config = dict(
    num_hidden_layers=14,
    moe_layers=[1, 2, 3, 4, 5, 6, 7, 8, 9, 10, 11, 12, 13],
    vocab_size=4096,
    norm='rmsnorm',
    norm_eps=1e-06,
    learning_rate=0.00193,
    beta1=0.95,
)
Below are experts of layer 4 (counted from 0) of a mixture-of-experts language model. Rows are named router (the router's row for the expert), gate (a neuron's input weights, with its number), up (a neuron's input weights, with its number) and show model dimensions 0-255. Each number is 128 + 24 x the weight over its row's rms, rounded and kept within 0 to 255. Numbers have three digits each.
After each expert's rows: a language model's description of what the expert responds to. This comes from a sample of Wikipedia text that the model never trained on.

# expert 28
router:128147120137113146139123179149160155179124140124120128134135156161132112118132103102115166094156138129140156091113096108116137143112086123121103158139113098128141090103113140140161095129103139146090083140140098144148112122120110122109154161150177122132142119144140117090136132162152152124129133123133127106140126135121148132157153125117165124151098094130114156118162112155170147107123102138132135162068155157113106145134121131151115093104121143161128136162143130123152181163156131151134094145121133140139079176138115100136149110110144109114108117150142149110114163124133114158084108126136155162112116111141130175173143131080126140119091205117161130145146099114101151184159140135178152137160105145121127185118123168098108112129153144145165153144082084102143189171101116
gate0:160146125141183105105118132084114129138137101120152142118120143124100144097104158096166133078159115130141133119103136108111126145163135072205177144144127137144143114123167152155155122097122127101186101139123126129100095153149123146130119120088149103102136168175087102130068134176167141099104132132124087126138150147139148124151134142136153101159102108105135118143140116142143133092078144093144147082132125125116122164126089148147083116136114160113150117116153100151125081147078141121137152085139141149131119170127120155129128128132147134151130138125108144120085108155110201123131167117108159154171146101122115142148133148094106121138127134151100102121132153101087149088117109137160129126138126112108103126105112129123102119129139152162149108149134106057142146120119130
up0:100142137101121133109091120159107143117119115100123118128103106119146105108134121108127117103117107077105153182112107168133135151110105153147137107096122116149114118128145137087132126090142137187084156109116161130129139108190121147134110128120076087113158121143123130131139110156119156127157116133140104144109085112103143112133102135120117181123141140134140120167090146049160132152169110127152104133139147117140136074116116078158131116130152198144177151114167163099146120122135167124153160197149106132123118071090118086105122120121116185121127119114137142162118160165149118113149114120149116158100143125108126126145136137102131121132126108143175070117130082095098129118120112089140122121192130134136158147133130128137117100138144117128145144149128130138138082099136124
What it handles: Decimal and census digits. Digits after a decimal point in percentages, coordinates and areas (3.36%, 71.59°W, 16.57 sq mi), often in census demographics.

# expert 12
router:079107140137149104106096089112168105118153172153158124099154133099119069105133127167131156144091151170142156085121102159154089098123095125168161091108112154124127166118144138155120084129176149129168140133143123106101132144171109098129128138142105118119124170119139121138126054090111121139117117160127080137112136100143064136149103103129144097105153113129112071110146127122099094099124125146103157119156120102122140138113133179145137131080109132124129149111130152142149078138131171112160107149142120125136173123118134111085119123117111117136134133132064092148177104138140148156173081148111134127135123120153153116110160144140130101114177104132143131136129127123136140147154131132102107136115147147144129086094089149137112110090126135110112132102130127139146131129181144
gate1:149136100104140093136130187112137136127126064130100165122128162130118148135130121159083099102143133113109129141156115142115121104140117144121161084165116093134146105117127079108119076072121144117127120124117108166134135086167085085133140135104142100115144138158111112127187131132139098121163115166114159119165167124118117132127103141133101137121131136146081137124152118105126148144131094120095129129180150108138105109129118136137150138124126112120175131168106137099153126127137106088107110097128136126166123116096151140125181144124137107128139181102110084174107162144080152111113133115126115154118108095109100139134091125118145147158138093120106202104109133143111182115103151095105138141095136172130136138120131102137117144124141065112125121121167112099129077148102082
up1:102163176145115126146133050106152123109109168113134139141127113138197103095120142114130128110128098089133138123117130159116143169106132127139090158092179125113087144102090148149121172101128156127101141115108120111116129146137135141112097155135158151117131111072133144125082102146144128149092156123116128100112107123120122153107128112109132104157113164133151137122071142122128116123122162152171105141102108107065137123140088145116154127115130158170080113090135141166105146100092119160145169135120148127141172171168098141158111114097125131126127105176153169127124076131125127189122137099152121132122121131110161138150158139121164115103141139125169097147119141132130075123129119127125147110157125130132127135169124163082094112158095164136113130126098132129160156099132135
What it handles: Abstract event nouns. Noun endings and head nouns after "the" or "his", often before "of", such as outbreak, ownership, site, death, Battle.

# expert 31
router:152125168125155130121124116091100103157135191116145117111138109185101182132124115150134131166132159093120177163095117105153177149147121122133121081119101160121106127134165177153134133115107113165106127119144137127149161133103131150103143092077135104118087163078121141170090132129073104117146097122119139147128150122164132103130139097127113129145149130140146143099132126185083104141115163141128151149148101107119071157157116105119136114143116161107123102161113095129108134079132137115123122133086108146140111132146139127146159072079117119090158119126111069166132130110116116153141125123142120112121117171140124144171133109141090139170165139135107114152118115123112106127096148107142098125097084164123144101100143113138092121126130159127151125149099143150132103142086155
gate0:140146129118143137127136140144148104144116147124142112123164150089173081140120096141138115143085125102102129147155122126143131066123077146068124124145168166142120101098081127166101194116159115120133182091140166134113146118102103126180114132106092166121138113114127174123180103138137132151139076139156138120104170127109169156117125117129142102155171136145173094146106153143137114092085120122085106094092119147126132127094129147118139128117136139150148139119081146161131144131155157120171138110113132155094121066143138087135132132125154127124156087063127123115133092119127113146126099102128108162122132130113099126130171106124135130129121128148134183136140139138092104140121141148142139143131129125136195131146109126134122135130187131113119124133110104155126150161131083
up0:108156149108135158103121114140137138121092132116132092105079130133146047159116126151114115169122123086117139120213119120133130120120120119063130127124120137133154103087113145181097158131146109120130163088102148145114160119066125153105101105111097135123157110099109135078161070160108127110184101134144145138080107100107134121105123132145175082128181110124155111116172154135126115115112118084109139112108123086115113090114109137123143135136159134138142128115116133132118136097143144139152149104110147149107118114101149109149137104129153166141170119115113148152169117113108119145139089101106136152126154142138123111154113119116093122172159149109114133143135146113113076158080151157140104098124134113098141114148086143169150125113166134099133108121134142139124122172140112
What it handles: Coordinating conjunctions. Conjunctions and list joiners linking words or phrases, mainly and, or, but, &, commas, slashes, such as European and Canadian.

# expert 29
router:108119151112150164125128128114102167136125114174133125136141139086129157098174128150148051120095103154189121136144130141113141075142109196108137125110134174134088117118129122113152092092099158115090124127120135110112127116116110138131154111174133123130133080124107100166099156092120079137122102124091123134124145147105138103135114096121132117104121111123095074126160142108112124102109149127112169130082110101119089133139127101087129114109115134159133150124139146093109101066107113164117160139106123162169161147082131137157103157112104115125142104132146110129124109133107116139144115171155157137161076147136147149147115124105138095157106157151148096158098100116135083138104164089149133113139135167113133160160109135108121084109127123091149119093125129105104134158146116
gate0:151123116146112170158114144169134137131119135112088122137088096118154128151151091114117136130159119109128152138138110094147138109102146118184116120119098141110176092145116150112123102137111204127106140152144097181125160136184148135119140164100129101134114116116134125132138147151142131118109109132113115167149113144101113117109155115124060117084133113141156092107138123130132130110139091148084140104114157178105159145115103178144162137096128155153121155149121133084115121169165101107144173118103134173104142117108108122136144134111117102177111153140102105131137130112169117130131141126124105053109139089110114114131082171152170169122134110115152109103125087165113089150174125155153154152114160130109114163151166116138145139137115127113101155149154107131098133155129136
up0:159105123148129080140157134103141124131126123138139119128150116143094122136092136088092125172148103172141147118067121147099136138093117147076135124154134120142091123119111121144121169122162090101150110135139193087146076135108103150137103119130135136113152147130126140108073123079097143138150145082134156092088143133172166110147110142105153154112079139093107159127128100085134146161114180129149100101136121091115128124147150060138115145138135131090133118094105136149141142123067152168120149131146130123153120166136114129117165105124125153103135129125142120114117181130094156112155119161130152137177141143150130125137130126059103122145133118114074165165129141085140141140082129126099116141147098146130138126101085134123130125123124136139127109108126145133116070130124111
What it handles: Non-Latin script bytes. Byte pieces of Greek, Cyrillic, Hebrew, Thai and other non-Latin scripts, plus spaces and parentheses around such native-language text.

# expert 27
router:113118125122134142119164122090134114083115131132113136184105134111142146101101134144104115152124127114137139133131136148097146120092147144172130126142140124142167105131123148095112138067130103114120098174150111162085131096149117159120101147128119150121141154134107170127134135074108158123112138143104165095145162164102120127178138144087090113091162175140145144165130137142113139150103142137133118149142177167112154116156107146135127157186141125157140115113089143127154112098123161115171106079135101095116163106161091104151141158110154092114134132161105153124096162124139109128104090116172116155100131118105139117144121129100166112142104108168124086132116117159117162125115155133102145066079142122145160130122109102141090180125109114152122134185120104125106113120168126
gate1:142150148128151135150151104135132119140179126134147119122143110154132117170126123122114087107141128106182132167176151115117122141124130108116120144114096072121137127148141121143183112187093129157163181116104151106143102167150141112126124125141107145134116124129132137138162119095107118162121134153168151097106117133132106118104168083124129125147120120115154113105087120144112146113154121106150165096108108136132161129146109175113121106096124118105149131141151076136168182126129136127156104159135166106102135151136202114129107148171127154142114120125152107122122126113131105097133077168081121131130169123123128132113122207127130124142112114126134133141148196153178155086133091135134116143182150102137118144114118152131107139113078141101122176139151118113171096118166126
up1:156108123111127111108168115150129113129147106169112160141147125146108151100117140112117138110126109109119109149093141151094139144142150101143137063091130098155151155125127148127128084122114115148148116133144135150136100179090146136140133139091073130105135193145104091131168049118107144115119127106087107131152080145138128135145120117151119097153132101118082165136174115105108118101116100137163102166128147087132125174108169151115151150125095139142131125158126157140102111162172125138137146126143112138140155119132139146103160124146108109091107125147117094147095120113068127175126140095141139129137148134107088160119144126141123188136142128118178167162121126128131134141131140082136125194131132154128128147126115102115084084109116115114123155087102139137141142173096164
What it handles: Action verb endings. Past-tense and -ing verbs of biographical actions after a subject, such as introduced, performing, wrote, played, embarked.

# expert 0
router:092127126096089069148140114122118119096110100090097117155098160120104146131129161126148117163154089120093103106120153167134112122116110121135142126131128113131165103154141102195150137103132097145145105088164145123165098161131096128125115149108114105162145128122165115096123150110131126120157095120124107090122114107164119120129145137163142110126082113135156138167116129148120110183098081140085136144157121089112123105136149135147158162165133125096148117108084156109153113136164120114144113095143103147095092109140078105115105149139129085152088118135086135110158136130124116151148088110134105128116156062114127098075103137109132169128121103097094132131138123167100112077131115143142139141157149149145103112177152077135161153153127131150106165159138113137127145116131117
gate0:114143067166098135098079127123185137161143135158107125124129127102105140101139148137141110128106136144136147098109148134178112196116101105127187138148141106129136123127132113139128120126088160126146169102141152172112140128179087135150116090086099119116088120117104060110148106152118146096124155101131129129140112106160122123163123112112154124125098152135092134155153149095132150142107118113182100117124142152144135126151131148145098096147109146095120126126116142113130161137110121141165124148121134163118155108090143147144157149132165156088135080143088132141148087147194135134140114169140144114137120103131105145116124176126140170082089128109170113160131101134094148141152144146093177138151119107101100143114133120135113151143148123104126091130073122121103105100152147
up0:184092130150148115133151112098155123102143160126147114100132153111115114110103099114097133104126148149107114111140077150118137123128127115118093117126098166136129152095161094109143201173120156146149126153140125163074113113148142125156135086163167161127177127077119166125123114108100121120158160168133159096105103128083164118143115129108120125109152130153142119129089147121126135163142101151135115120132144149143076174123132147137116142184126127061115164155111152079149114115105122103142114128146115147116104142123130124128142140158122167140115111091113127108093108108157079098153174128120149152137160124141140161121113144129179128099116165147119103163120140092158105129122128163147146180138104162168145103094193119132159141135155136132131114100128121125144118125120136
What it handles: Surname word pieces. Middle and end pieces of personal names, mostly surnames in tables and lists, such as Mc-A-ndrews, Macd-on-ald, N-ich-olson.

# expert 19
router:104169152142148144144176162139133142178141162126085137133083096119138097168153084159114159168160122174135148180104096077131116146123152123126081127113116142095115148196117143082115163121117147145142143086110168154160150112102100134139137136121135119130136154114121092131132136131117110120154105107144145159130136123158113097115122119128120147154124098067103150113136119126118162124180137160136139105138099119133132160142176129159138097147131160135131111115173146107122105145140119076090124144088119134145100161112108161097145172117075116168112119130132133109143138104131109124090128145114167111102134137106145150151159125118132145179138146124139109109114093078105099104114132095084126150123136123150113112105108132137105092119110147093150136119107162112137114139091073
gate0:126176133152082106142127054135082160081100135152119128140131120128136147136136104155072165078105101125147116135121110119151132129115122089069113134140112124094141119133127155113085115116140084088169134155154153129125173115162134122114154112111124165159170174126126126130043134135121126138101134131182106094115156123154125119106141150112136122139114113134145151122148145145131122113139094141118143110109125107127131125088153088121112117089122150152143099075092148147117151149127155127108138122133135148091157111158112161110133140087098147128161117125135130140145112140213104128143072109153117138151140123114111104114100101114130097115107137139094110129127160153151161120115118133111097091123117120124128157109087128155130146108140127093094087157108133168110164132139085
up0:121108119134142147108137121121147103134124122137119080175130149137142131110092137108126109126127138127144153129159136097137097127156134118211121136131172105155145129117136102085157119114117106159117100138137154109097150111129136157156154109129129112107133032117115095146112127143137143090122157144147107145080141170093141143144111135141134140115142121095106103112137132121117167128104103110104149137147138168130140150191095163143126138179112097127150123148109150129150110127124170145170128172123110110139112106110190064110113114144126140106125140116080102151154158121095147126115144127114131122109129141137152137140196138124130146145151142135098148133123067127110119088130158116156134131120116116105105132127182096101141085125109116120170153050139068114136115155121140
What it handles: Place-name pieces, sentence openers. Middle pieces of place and personal names (Kingsley, Engstringen) and sentence openers like The, This, I, often in geography articles.

# expert 20
router:125100186150155109134158118114101137155116136136099130126116100132106163144134083124144130157167154129138126129132105081142117130126149121141112126072117155110129174154126139135146135147103090166135163109125157153151165105102138101114160093088090141123123137153134084136112177090128099117148161118104154157133097121167145123100154115110110156149148105068149153117128133122084125127138168152141136132120151154115141136151172102134113108126135123135148097134142128088148119137139154144071105156092119109125108135135144129110147145091107158140091134116146110133132157124088137091111155137149171105118131134101137179147162091116140161151115121130137135119104080085106108121098130094090137172110127127188097134076142131133155079103119142101131133093128176154160122166084115
gate0:119163124111114153115097102132125156099115171112145144095132106167156108155116156100134180108092116101108111098153119158152097123096124124100127161123154135133127106176134116114116090125114136107127119117108102175136150153122132179106099143123095106129075114134107141098065083089131123161115099097096136137087093168098122089123155120103099141148172156127160116094065146120143138121127070106141115110169157152132155101139135131090126076169110136145126136123122162099131078124143162115106098117157136111091129092156094136146087173157083140126120133150132128149144142145121137110108122159098094149113138131136120138141137121143172122121121134156133122101108085150123123102126117155105103124155117090131099142112147101133151173123131142085116104122141152135141127086146154
up0:094150119095112121159140118124122151170119149136125128136141115159135120127120160122102154144133112111183110144100109129150153148090154123090133142176117145131152110135119096114118144125150150112151126140112133112129114131157130173146121122179120112110099104120069126099110089099111103110102102084113135122134132149112136072129135113088128116127118141180160148110129114106142045116157117156112153144112127117103117129099164141127127126118085150125135149151106122163113108144150160127129118102108167148166095118109094148152117090141126109117072091140120092105102108183117101106091131094141142163107163105129139122082156138151153115086138123168134116112154103125118158107112101138123148164166145115134099178131138130066168152094144134070138120107148128099144135089109174
What it handles: Word-initial single letters. Single capital or lowercase letters that begin a name or word split into pieces, e.g. M, K, D, T in Tampa, Doppler.

# expert 5
router:131141137101140125093152112127156131125134121122101160170131144093121100143112133113175161084098113112171143134110120154117134136088150113121127156171112083095128154160130117153123111099113118137176165140135152102152139139149166119155102144133120156144152150170103139150135124113097146137115072087148099116143109151118154130161136144112081091167152118138157118128128121126128105114149150114117088100165131087099151170115110097066169153108120143092140117159186144126105110102199122147103145139124158118137135111109144080094121083124141119143076127094126161108103115113137108099128166106102162126101095151123138112129119156142138157083095134121167114132108140090091191127123137131140056125137123131133121123133149151122148112129104135127135119154143114106145140154144154
gate1:068131143149119161122132132104143153094168129151128148092179144126136093088109107130148149095122095144138130121144137149183126113146138133087096119190131090092147128128125147113110140115102154124133133157160129081116093108106135143141142167164113166126124131133092116137135118150142144118097121118135102142135128108080143157160134150173142111115134102103148142106133091134130127105138145122161126118130113162115129125123107121115125077133187125157078144102093119126111102104163089108144149135138131154131158123158120142115098122124149091127086113159126142131097095117127120108127148115161134194148138119108105113120105161120099178151124102133127115128150140110095138117145132208106167108135138111106128102132133111118069147186120186151118113185092105085116122133141103
up1:137159122133125088203158137112094128131078128137125109114123117120094148131128143111136118141099158203088135113135105096141150163121098139170164109111119140095123161112090129128122156121111125117148123124168096154107125113107148165112101088072155140110111127149116104160145124108140179094147118110128157108110144114134155116148165130130111168141140131117133092145087173150136130132172123141126107121122145155114127127128131114150167154118076134164147115173125110160100104128146143135122136142141104092086087138101121119129115134133144150144141117158116102151133116188138077110081140178120111123120145154176111141128105087122116114115120122162097180116143147127119188107140111143135176139094096147121133107134173121170148121133104080148122116161114133134136104094155121
What it handles: Dates, institutions, born. Spaces and commas inside dates after month names, pipes in football squad tables, and institution words like University, College, School, Stadium.

# expert 22
router:128130127118130136124129145157166111153121130153117151097163115132171148119138091113134175137167113149142131106120133074097123107133131121099118128106092129104083172161141148129121127151075108142108118125092153163142156115113116131089134143092171143132154122115158096133117137102100123147128165116129170141129090093149149070123153097135117136145127112076104126157113107155098128131145082132124153127119100160163140148173169149135144113108115157129126094153136169092129132146129098133082103154078130123110124131142114117134137152104142152126100180131093153138132151133141108113092168147151164081097102113128168167122138163125128123150110114160132186103102098102156143150142142083133106167110167138175087121099146128129130107147091120093094168111126125140138139154088137
gate5:178142088138076124097075102136086101105123120146144114111138135167107127125095108160101084103140137110111072124113158202157148148121140105186135092190122135135133089112079127098111101127105144105130121144103131140123132106135116057149157144142125103104159108121116135148146111130108111141123112134095143108130133170062129152210130153136095130129119118115116143132124132142158147138144119114117155062103144111091115129133125126117155110116105119136134117141076084149114106128150131128121131091137158153154150147147159132124095082159120085136157134123115105147108144106119110133121166161151127133101150119151070113095122157126120152127147163144140139139087108140122152117139148129123119147110123105117152126157137141135117182139139159154119121139128126082088131128146118
up5:142107115138149114141142111122153143125128092130112101100171192112195151159136143113144131134153101105114135092132124116181114142122108122141103160120151177124135122148122134145144140126102139109123134093120120146150126095133150068154088079169142121089108116120161111096136132134117093142159097092103110103089124155119116153116159145191128113139164137145073108138139150136147090108163129112104094171138121185119089130154123159118165097123135130085088100134093137175117119101100132170114073122113102110116118122130071126119171140112121110117123115120122146103132143153101098153099153123127143106130154092118149126113141145094114135098096131160144116157131136126149106173124120134170149129110110134172117128132137109099154116081120119137107107067121152135141121170134122
What it handles: Numeric table cell separators. Pipe separators between numbers in sports standings and statistics tables, such as goal difference columns, plus some mid-word noun pieces.

# expert 14
router:199105106131132150124141136119085115124144104162139103128122135137114141118125159100120131127126109110113157114182120105157115180168091127145142162124118143135122109123137125124128163186152100084149166176113133128120124096150178172127122131182136170144106130117125115127140154154160151110152149153174103122069128120129143167121127139124119142137111160153108106100090137104117161159092135122147120107125131172127171092156086120143090134157118113129129158133152143143124123133098161118147148110116128145059138128079085106145099108155147125106163130098128143106150123112138105118170116150068084095110157096129138086106101116135099140129126102123147129106128137111182125107093119118134143114128068093115130115131136124161153120135150111128158145103153130126098110101169093
gate0:099173127130148134156105073120115132079160134136124154096083084147113109124170114117087128129131106100115124086112145129184123138090088067092128154113126139134112127161107155126122134127153170136148157139091141076142092119130103104131089138079119153127135114126108121136125150135099137162134116141099165142117128100134128128173090120130114098155094128138113147156126105127115106108126101103092128176156135106127079147117110097154109115160115150145143119118151137133105118092152136144118110173140131121157143092119139134124139108193148110087124158143087150112104126130132116123119121137166070115153094130109110145159144116096155158070180131158121168151128147159138132127142142129096125149145131160172145127124145116110106131171129162200135126148106116139120161161125119
up0:137112142137152151145115129081108174095110109102147135131074186091121145107170140151148127153149125129132174153122133130155130151123152151131132180122129112121186106171184158133145123112102143150148099076156155129117117108160109133121142124120153138115107149118136119140104125098101141083162117125094101131113140104114124137134166135125076089130147146117124146117163161135128118152149105113113136147130145130119105098120106104103117147124113053190162082081129165138156131101154109155097094142145122150122118126084095130150066127150128122149133140145119101096123113136136123102135107111166123133132158118147158122126100125109179062134135135111104157132152118176120152081106141092154124135079093103156133104136104121138174113144116155146139164143124123130135124122137103
What it handles: Awards and media words. Award, music and film vocabulary and ordinals in discography and accolade text, such as Best, Award, Nominated, single, fourth, Series.

# expert 8
router:140120103111134110146126089157104124108137114151142148136127165116153131150158115107108103124128113151116105090120104099123114102065131132081157148117091133131101170126120126147172098132115108079127164142103119135091141137121157195151146138158126115109119089116141134120139090152111135103132120145131141131116118102092144117155116130088120138108121106132118112153112140137114160162112144092134112161128172134113104156116145114110121154128129176145112136153097171135118145125113142139115120100149130083132135117166110133067093125108110155151122095109090125132115109116136148171153102152140099119154093152102160153086155171129129126137090128106129101154085138091131107141125093127120091120120067081148145124139124109141097137071107058089108104156120097112164074085167116
gate1:117155141159128183128134165078109176115073125125100098153062147149107101161136139150156127148128125107099134092106129166080144135150108154124158166131114095104112101116154103143104124131121144110132107118148156097109125092097107134149125134131152117138132139110145135124104127164100124126131122094159099119158125198127122102121104123119110136148164133134118149124162059101127072138120107121147091123133170095117115195104157111103140134134123127154066110096127130142138138147138129133120115087121130134150142138159124140127112129143082120059132119108086158131117128121092170148124144114112125152130109130114141152115136090072144140080114132110120102131072086139077145182135107103124130104128109128100089152106162103114104137123135150133130133150122118105139118152149136
up1:108126111123114140123115121155111142122119147101093136104126129139167131140160122152146133119077059131124125091147098116124097090143128122103142116151153164136147127169114159115119120109120123140124141157096118172078123150154116171170125158117153096160152146078115137146100111105122110135134126118096110172103120138089138086084130157112123099138181127100129146137159074105139108115138162147136140127158127174165125134155120147169118139115078119131116162136119123120153129132068153103135121139066132111156118119133186091099117111096114137107144126131121162165099129131097090114137108084138117138115090135150107095151105134149147122130122125156134171166109170088078112111129132153129112123094091126094145144150124118128107112087159160092175177107127146112130145116149117
What it handles: Common adjective and noun pieces. Word pieces and adjectives such as new, special, private, railway, engine, and "wn" in infobox "Owner:" lines.

# expert 6
router:145135129118104131138124144147137142149151117141123132101102139132131110091144086128088107114107153100143141154103102104154178093145119116130100117109136133129097136124144131130124164142138130095133161137143138151094118076151161106142098090123149138148100117127121109144169133083119144111086151121125114156114149132100159135089096124142147155138162118165130099098071143100128135148126161159172080125138115131125149107109106137157132158153147130131114143140171110191149142123154117179126138098116111118169121117121178137112183118064174096145174156098170134133087093147087153138148110144171111098112112172131138107164140125132111128107129114076152110118130095107146123126100093116132099081150117115167139177133146154126093115126151142159116162099119132088128100117116095
gate0:083121130102127134147124129127114109168121130138161138165119105122096147112097097146122113178146160152139092123136138136078152118096125144146096107125123091106104090109120112060100143099135143133111182128117114175122127120165159122126122121138099136121122110186119103111178132158222167116162113099099108087135120123133128066161115135143074140140116088072140120139115106118140131108140151114106127080136131114138108117098095125124135153119113137113099135114138107146141111100124155129152175105125144142132093146109113121098123104143117130150109087169123093112120154113153104126144116116124163120117079100123121123120126130145131115124143135154120147146136112080151091108149143182135142111128192105127157161135144139153086105135149136145088105146156111110084100122119161
up0:125129113150130122132119119089113141118137152069178122128155144142166064088111147106125115099143141103156089152121127149082118150122131143147116086114154104146118099107125145106108125126119120154109075122116098132136163098154108127063135142137150186126131118124136213121138146168147129128106106134102112145145131112149161121137126174116127119127079132102168149159140134067106148105133152142146151123120128153161125115168108134134087113093108129152070121094127138121121114128137152113192139120107128157121123134085136105147141131111087140113098195084113129127156157128128129120116153138103082174148152144144137135146106082159148140118131099173138121131157135107149141114127138160123153154111142138082148166100140148136088103120108100119136103144086115143135120106130126
What it handles: Capital-letter abbreviations. Single capital letters inside acronyms and codes in sports tables and lists, such as OFK, NED, ARY, PDC.

# expert 21
router:155143171141125102162083094111114137132144165143149143091120105132143134108105139129133160162148144147145139124126155119108146156148138123143147148128130102149133121129177153140159127116101115142129126090097153137121164136101130099122172112078125137136134112153080140171139141143139086107101136113095103146156099094124151128143117146129173157118104141115097115098121106143101104129140125167099136117164096128113100157118149111114094143082124113133157099111134116107143150095136159152119136114111087115113146120105123100138115116111111104140156169124130138179065167096142170122117124097103137101128111188167126125167120134141088118129118145167095078150113092085112088135068088107085112136137103154121118108114110101150130110128074151118149091087166174119126147121097096
gate1:155163108123127145105122115164137123085143124141094144112174098136152124127137079139107129102134118187149148137125120171178132105101109125134128116167149118123143109148178110113129076115090111111160150122156102103146089153119161127117133118147106099155133109147122150123118116131116155101132096153110114110133183145112130100083118117101153097142093082201151124097117120131136110119109152123152134124124153134146098121107097126114140124175160135091129127106103117111171150114135106129191129117165129160082149145113156115111114095110122123141107140110146138124137136112141114126124166102109079144132061113143081130101106080188111129135115126116175148128132132089115173157170167187109146130108164145148102115154138105115137138153118125105120150173118138112144126115113146
up1:150112125135123153075080113139104145137115147127165156099167068139113125110130149158163147114094115201119170170140117100105091136138107108150143169111140155145149136076105135095144110096100177144146107122179150154116084143128173124124150102139148128149132089171119194157147136150170132132097132113110084132141151113122139134149147089137161096186101130164092174121131096097116150130120112168180146153085125141092109136112100124108158124138130107146132165131132117152094128131114106137136086126119108109110119156130117142127177140134149140125099125142152114128128128095136096129129138134110114108166160158178108131132102132116099144109165113160161156125126102140130119134129156165102108135113154107144169072152147145101130120125135119130115100125141131117130132123110134
What it handles: Abbreviation periods. Periods, chiefly inside abbreviations like e.g., a.k.a. and U.S., plus sentence-final periods and quantity words like number, some.

# expert 13
router:151113180157160123131159119120114132150105155143097135124120091139118154170157066146155122144164153134135138128135122082143117125171145123133101130084120149124124173171149159129152130155094112163127172123126165159156155102089141101102145109101097126131122133140143087144115181110126104115135161115116159139125103118172145115109135115115121176159123102077144145128117116142083149116156145146115138150120139162127121144160152110141128126116125113132145106124130113068134114158151143110053104154089130131126092134134131108118153153109135133144099127121132090129126152107092128091109153110142172097111137148112161173162146100105141151156110117141142129125103087090112104133110123089096141177107127136171106118075131109130143101101123139118110147096120190132152092151086116
gate0:147146120118126138158152155157111166082131126077164117129146115110156116127110142134166126117102152147107073121138155130119157085106136159089134133129116102119129100092113144112131134151084148075141124108125088150151163140114139141174111107139128145080147112101127136124126120161115170137105148166118136110149117148107141130142105110083121148156151170105137149138128176127161136072126118156137168136134089111145180127073158114133117090115151131125073082152131153106164180105111120130139133142177129136102141132149188128133133121155126113097162110119107112101132105155111097138143113162155152134126102139135141119133143133117106140157122123119175134122114154130110134129131167138134078090066098110157148088142125114161076139115120078131128110144127119159126153181149132
up0:156210090132143163127152123147132134100112122135115091123115114165088139165115126069141106152103155104085111160110126119055155102084182142098133142112134146149138180136087142144123164124126115122127138110127118120124131139130114129113157166142110098154076122144138174132132072109105102141133100105079093109139127132130154138134128142096140147158117144099116169141071132100135098132149121135147137115093141136131168116118133156130171141084121143137214124114101135171101114145119150153126110132148090147114109097127156134106134129146117109114147107110109107112104138177145093121141196145102120122162118129103106145123109103121142133147161116110150131161149159158089107134116087113143141136158132107139133164097092139120135149132111103142113131137143110130128109113101124
What it handles: Commas, parentheses, mixed fragments. Commas, open parentheses, spaces and number words (six, seven, eight), plus odd pieces in tables, formulas and code.

# expert 25
router:104142119151160092093122164092105095148084101149129139142093152162103158098130161113131114085156088121135129167144178151140127128115200135167108108139174128168166127099140083072126133120154165106091144166141130143138134120133161111130092121101103158117156102155145095124112091150128134111139119118142156139138109100089103117117126163112129158129114111126104122133129089169140166172144159120157117074111110176124161151157141132142125148116145149114153126173117131108125080159083151101111151139110119134140103116133138138152144165163126113144109120121172116089161123153130168102114074112095100136111150150111118139160155109105137144130133132129129129104170132150147116120120128109143109137143121137124160109093099143118141177091110101100168093147132148124109114119139158
gate0:126158149126105127141176147094126126086155107158088125118128131070121105099129159123163124122124121157151172129125136111123145137134161117094150155114137119104139127138117142129126118127133136122139131147161108141142120159144169137145198179135121158079121119139133119122075168153117094124151155149118103124107133158153127134155122144099146121121140117122091141100173118154158142099087121091129190138120157144132104140113165138131174169122115119159104122159107119119104120131129096102118126134136189144151171145129124111141137098111170122098088142140119127135138149158124139098111111161161136120149127103150121151138152180081110089099084149132180098163112120115135132169142120128073123164117140118120112143131086099139064176116114169109163159135131158093094152139138140
up0:146146104196101122072133122150124120120099111143126166137140134124109105096120111097124106113161156133113126157123167137112100115122113124124104145138119126179082106164103118103091136116134151155119132045094140128110133133139085117078124117137087090111121152151167123140171108139139123160065091173113117157109091146049185146133135108166123115114125117152148120126098108153156093184107132162165124136178081117154123137156117133108113115151116110091141117136141129125110107139144114129150140147130118142121129095096165148098142124117160172128144122094123126153124131142133121118112160129127163138110137122109115136157062081122140132106090151128132107111159104135151130130119153118112093140133146108143144066130135161107137131138127115120153112102103157157105115142104129
What it handles: Japanese and foreign name syllables. Syllable pieces inside Japanese names and other non-English words, such as Takahashi, Iwasaki, Hoke-kyō, Yucatán, plus Japan and Korea.

# expert 2
router:156141151138126115179122160132070115130098089116115108114151107133098104106094143120124104177081128139106142145137153106168141151182093091105150116115119155136139135074180093146067150159134151120114129129122114098103094119153143097114150109155138144143152070150097136133115136166184148128126155089159123116102151137129132166147153161128150126168106170116130144117130146130105170119141148127129134176131095135143179105124107130111125156139109072151167123122165124152121114108110132100128123145138128121131104086133113154122124095182117137124138123107149120084153132162102117143163128112093105127144160101151152113105110097106125115113125096105144167104173126161143136088104126125133102093159106126071145126153133143127148143160153082116136138132150154136118118106147127
gate4:157128128136109128089103104111115106154152082080104109179110073121141154127147140105144122097113144124148102110143115138121113117101135138117151138097112125082149120076150106152153146129110133138129119135100133091154164157078102128119123159110110076122121134123132139138085120140142143115126109116132150171131163119132110111158163143149142105103122118110151091153152108123128104095132157157128134125105122108142123130093106130184105065149137150106107148079123081136101208095154104093134149100181152145106094128152129126118127126157114162120108143136137134157120186132126090134129096114117125109156125134127118138127087149137091162125101143160127134130156166109119162167113133156132118135087149092107119171166111160124122152117105134150136183137088115113162127087110164
up4:116136136103105140112144117156190153142130127127121164112106167076138123077124153110147144115098131110115124104141128124077146117128075093170173115160150158112082144130092072137098120134155138152081126092116120133104154124135125095167127091122112124133149112168155076129120142102083088134103165153159127099142145105105124138166125122116133150126168155130117067142132100155133101093107139094135119094100105145140113117103124148136104151097107104113105140130106161145105098114121154169124135113089200128150154125147125151125163148137102104125119155124149163116135143112131050113176125095140147110121144105155109115132130114122127133120143104163148115103121152126159126156143186160141151132108162102118124110117107147121160094133132157138115120097113121167130114142144136
What it handles: Table and list delimiters. Pipe cells, list hyphens, colons and semicolons in wikitables, infoboxes and certification lists, e.g. | US | CAN, RIAA: Platinum; ARIA.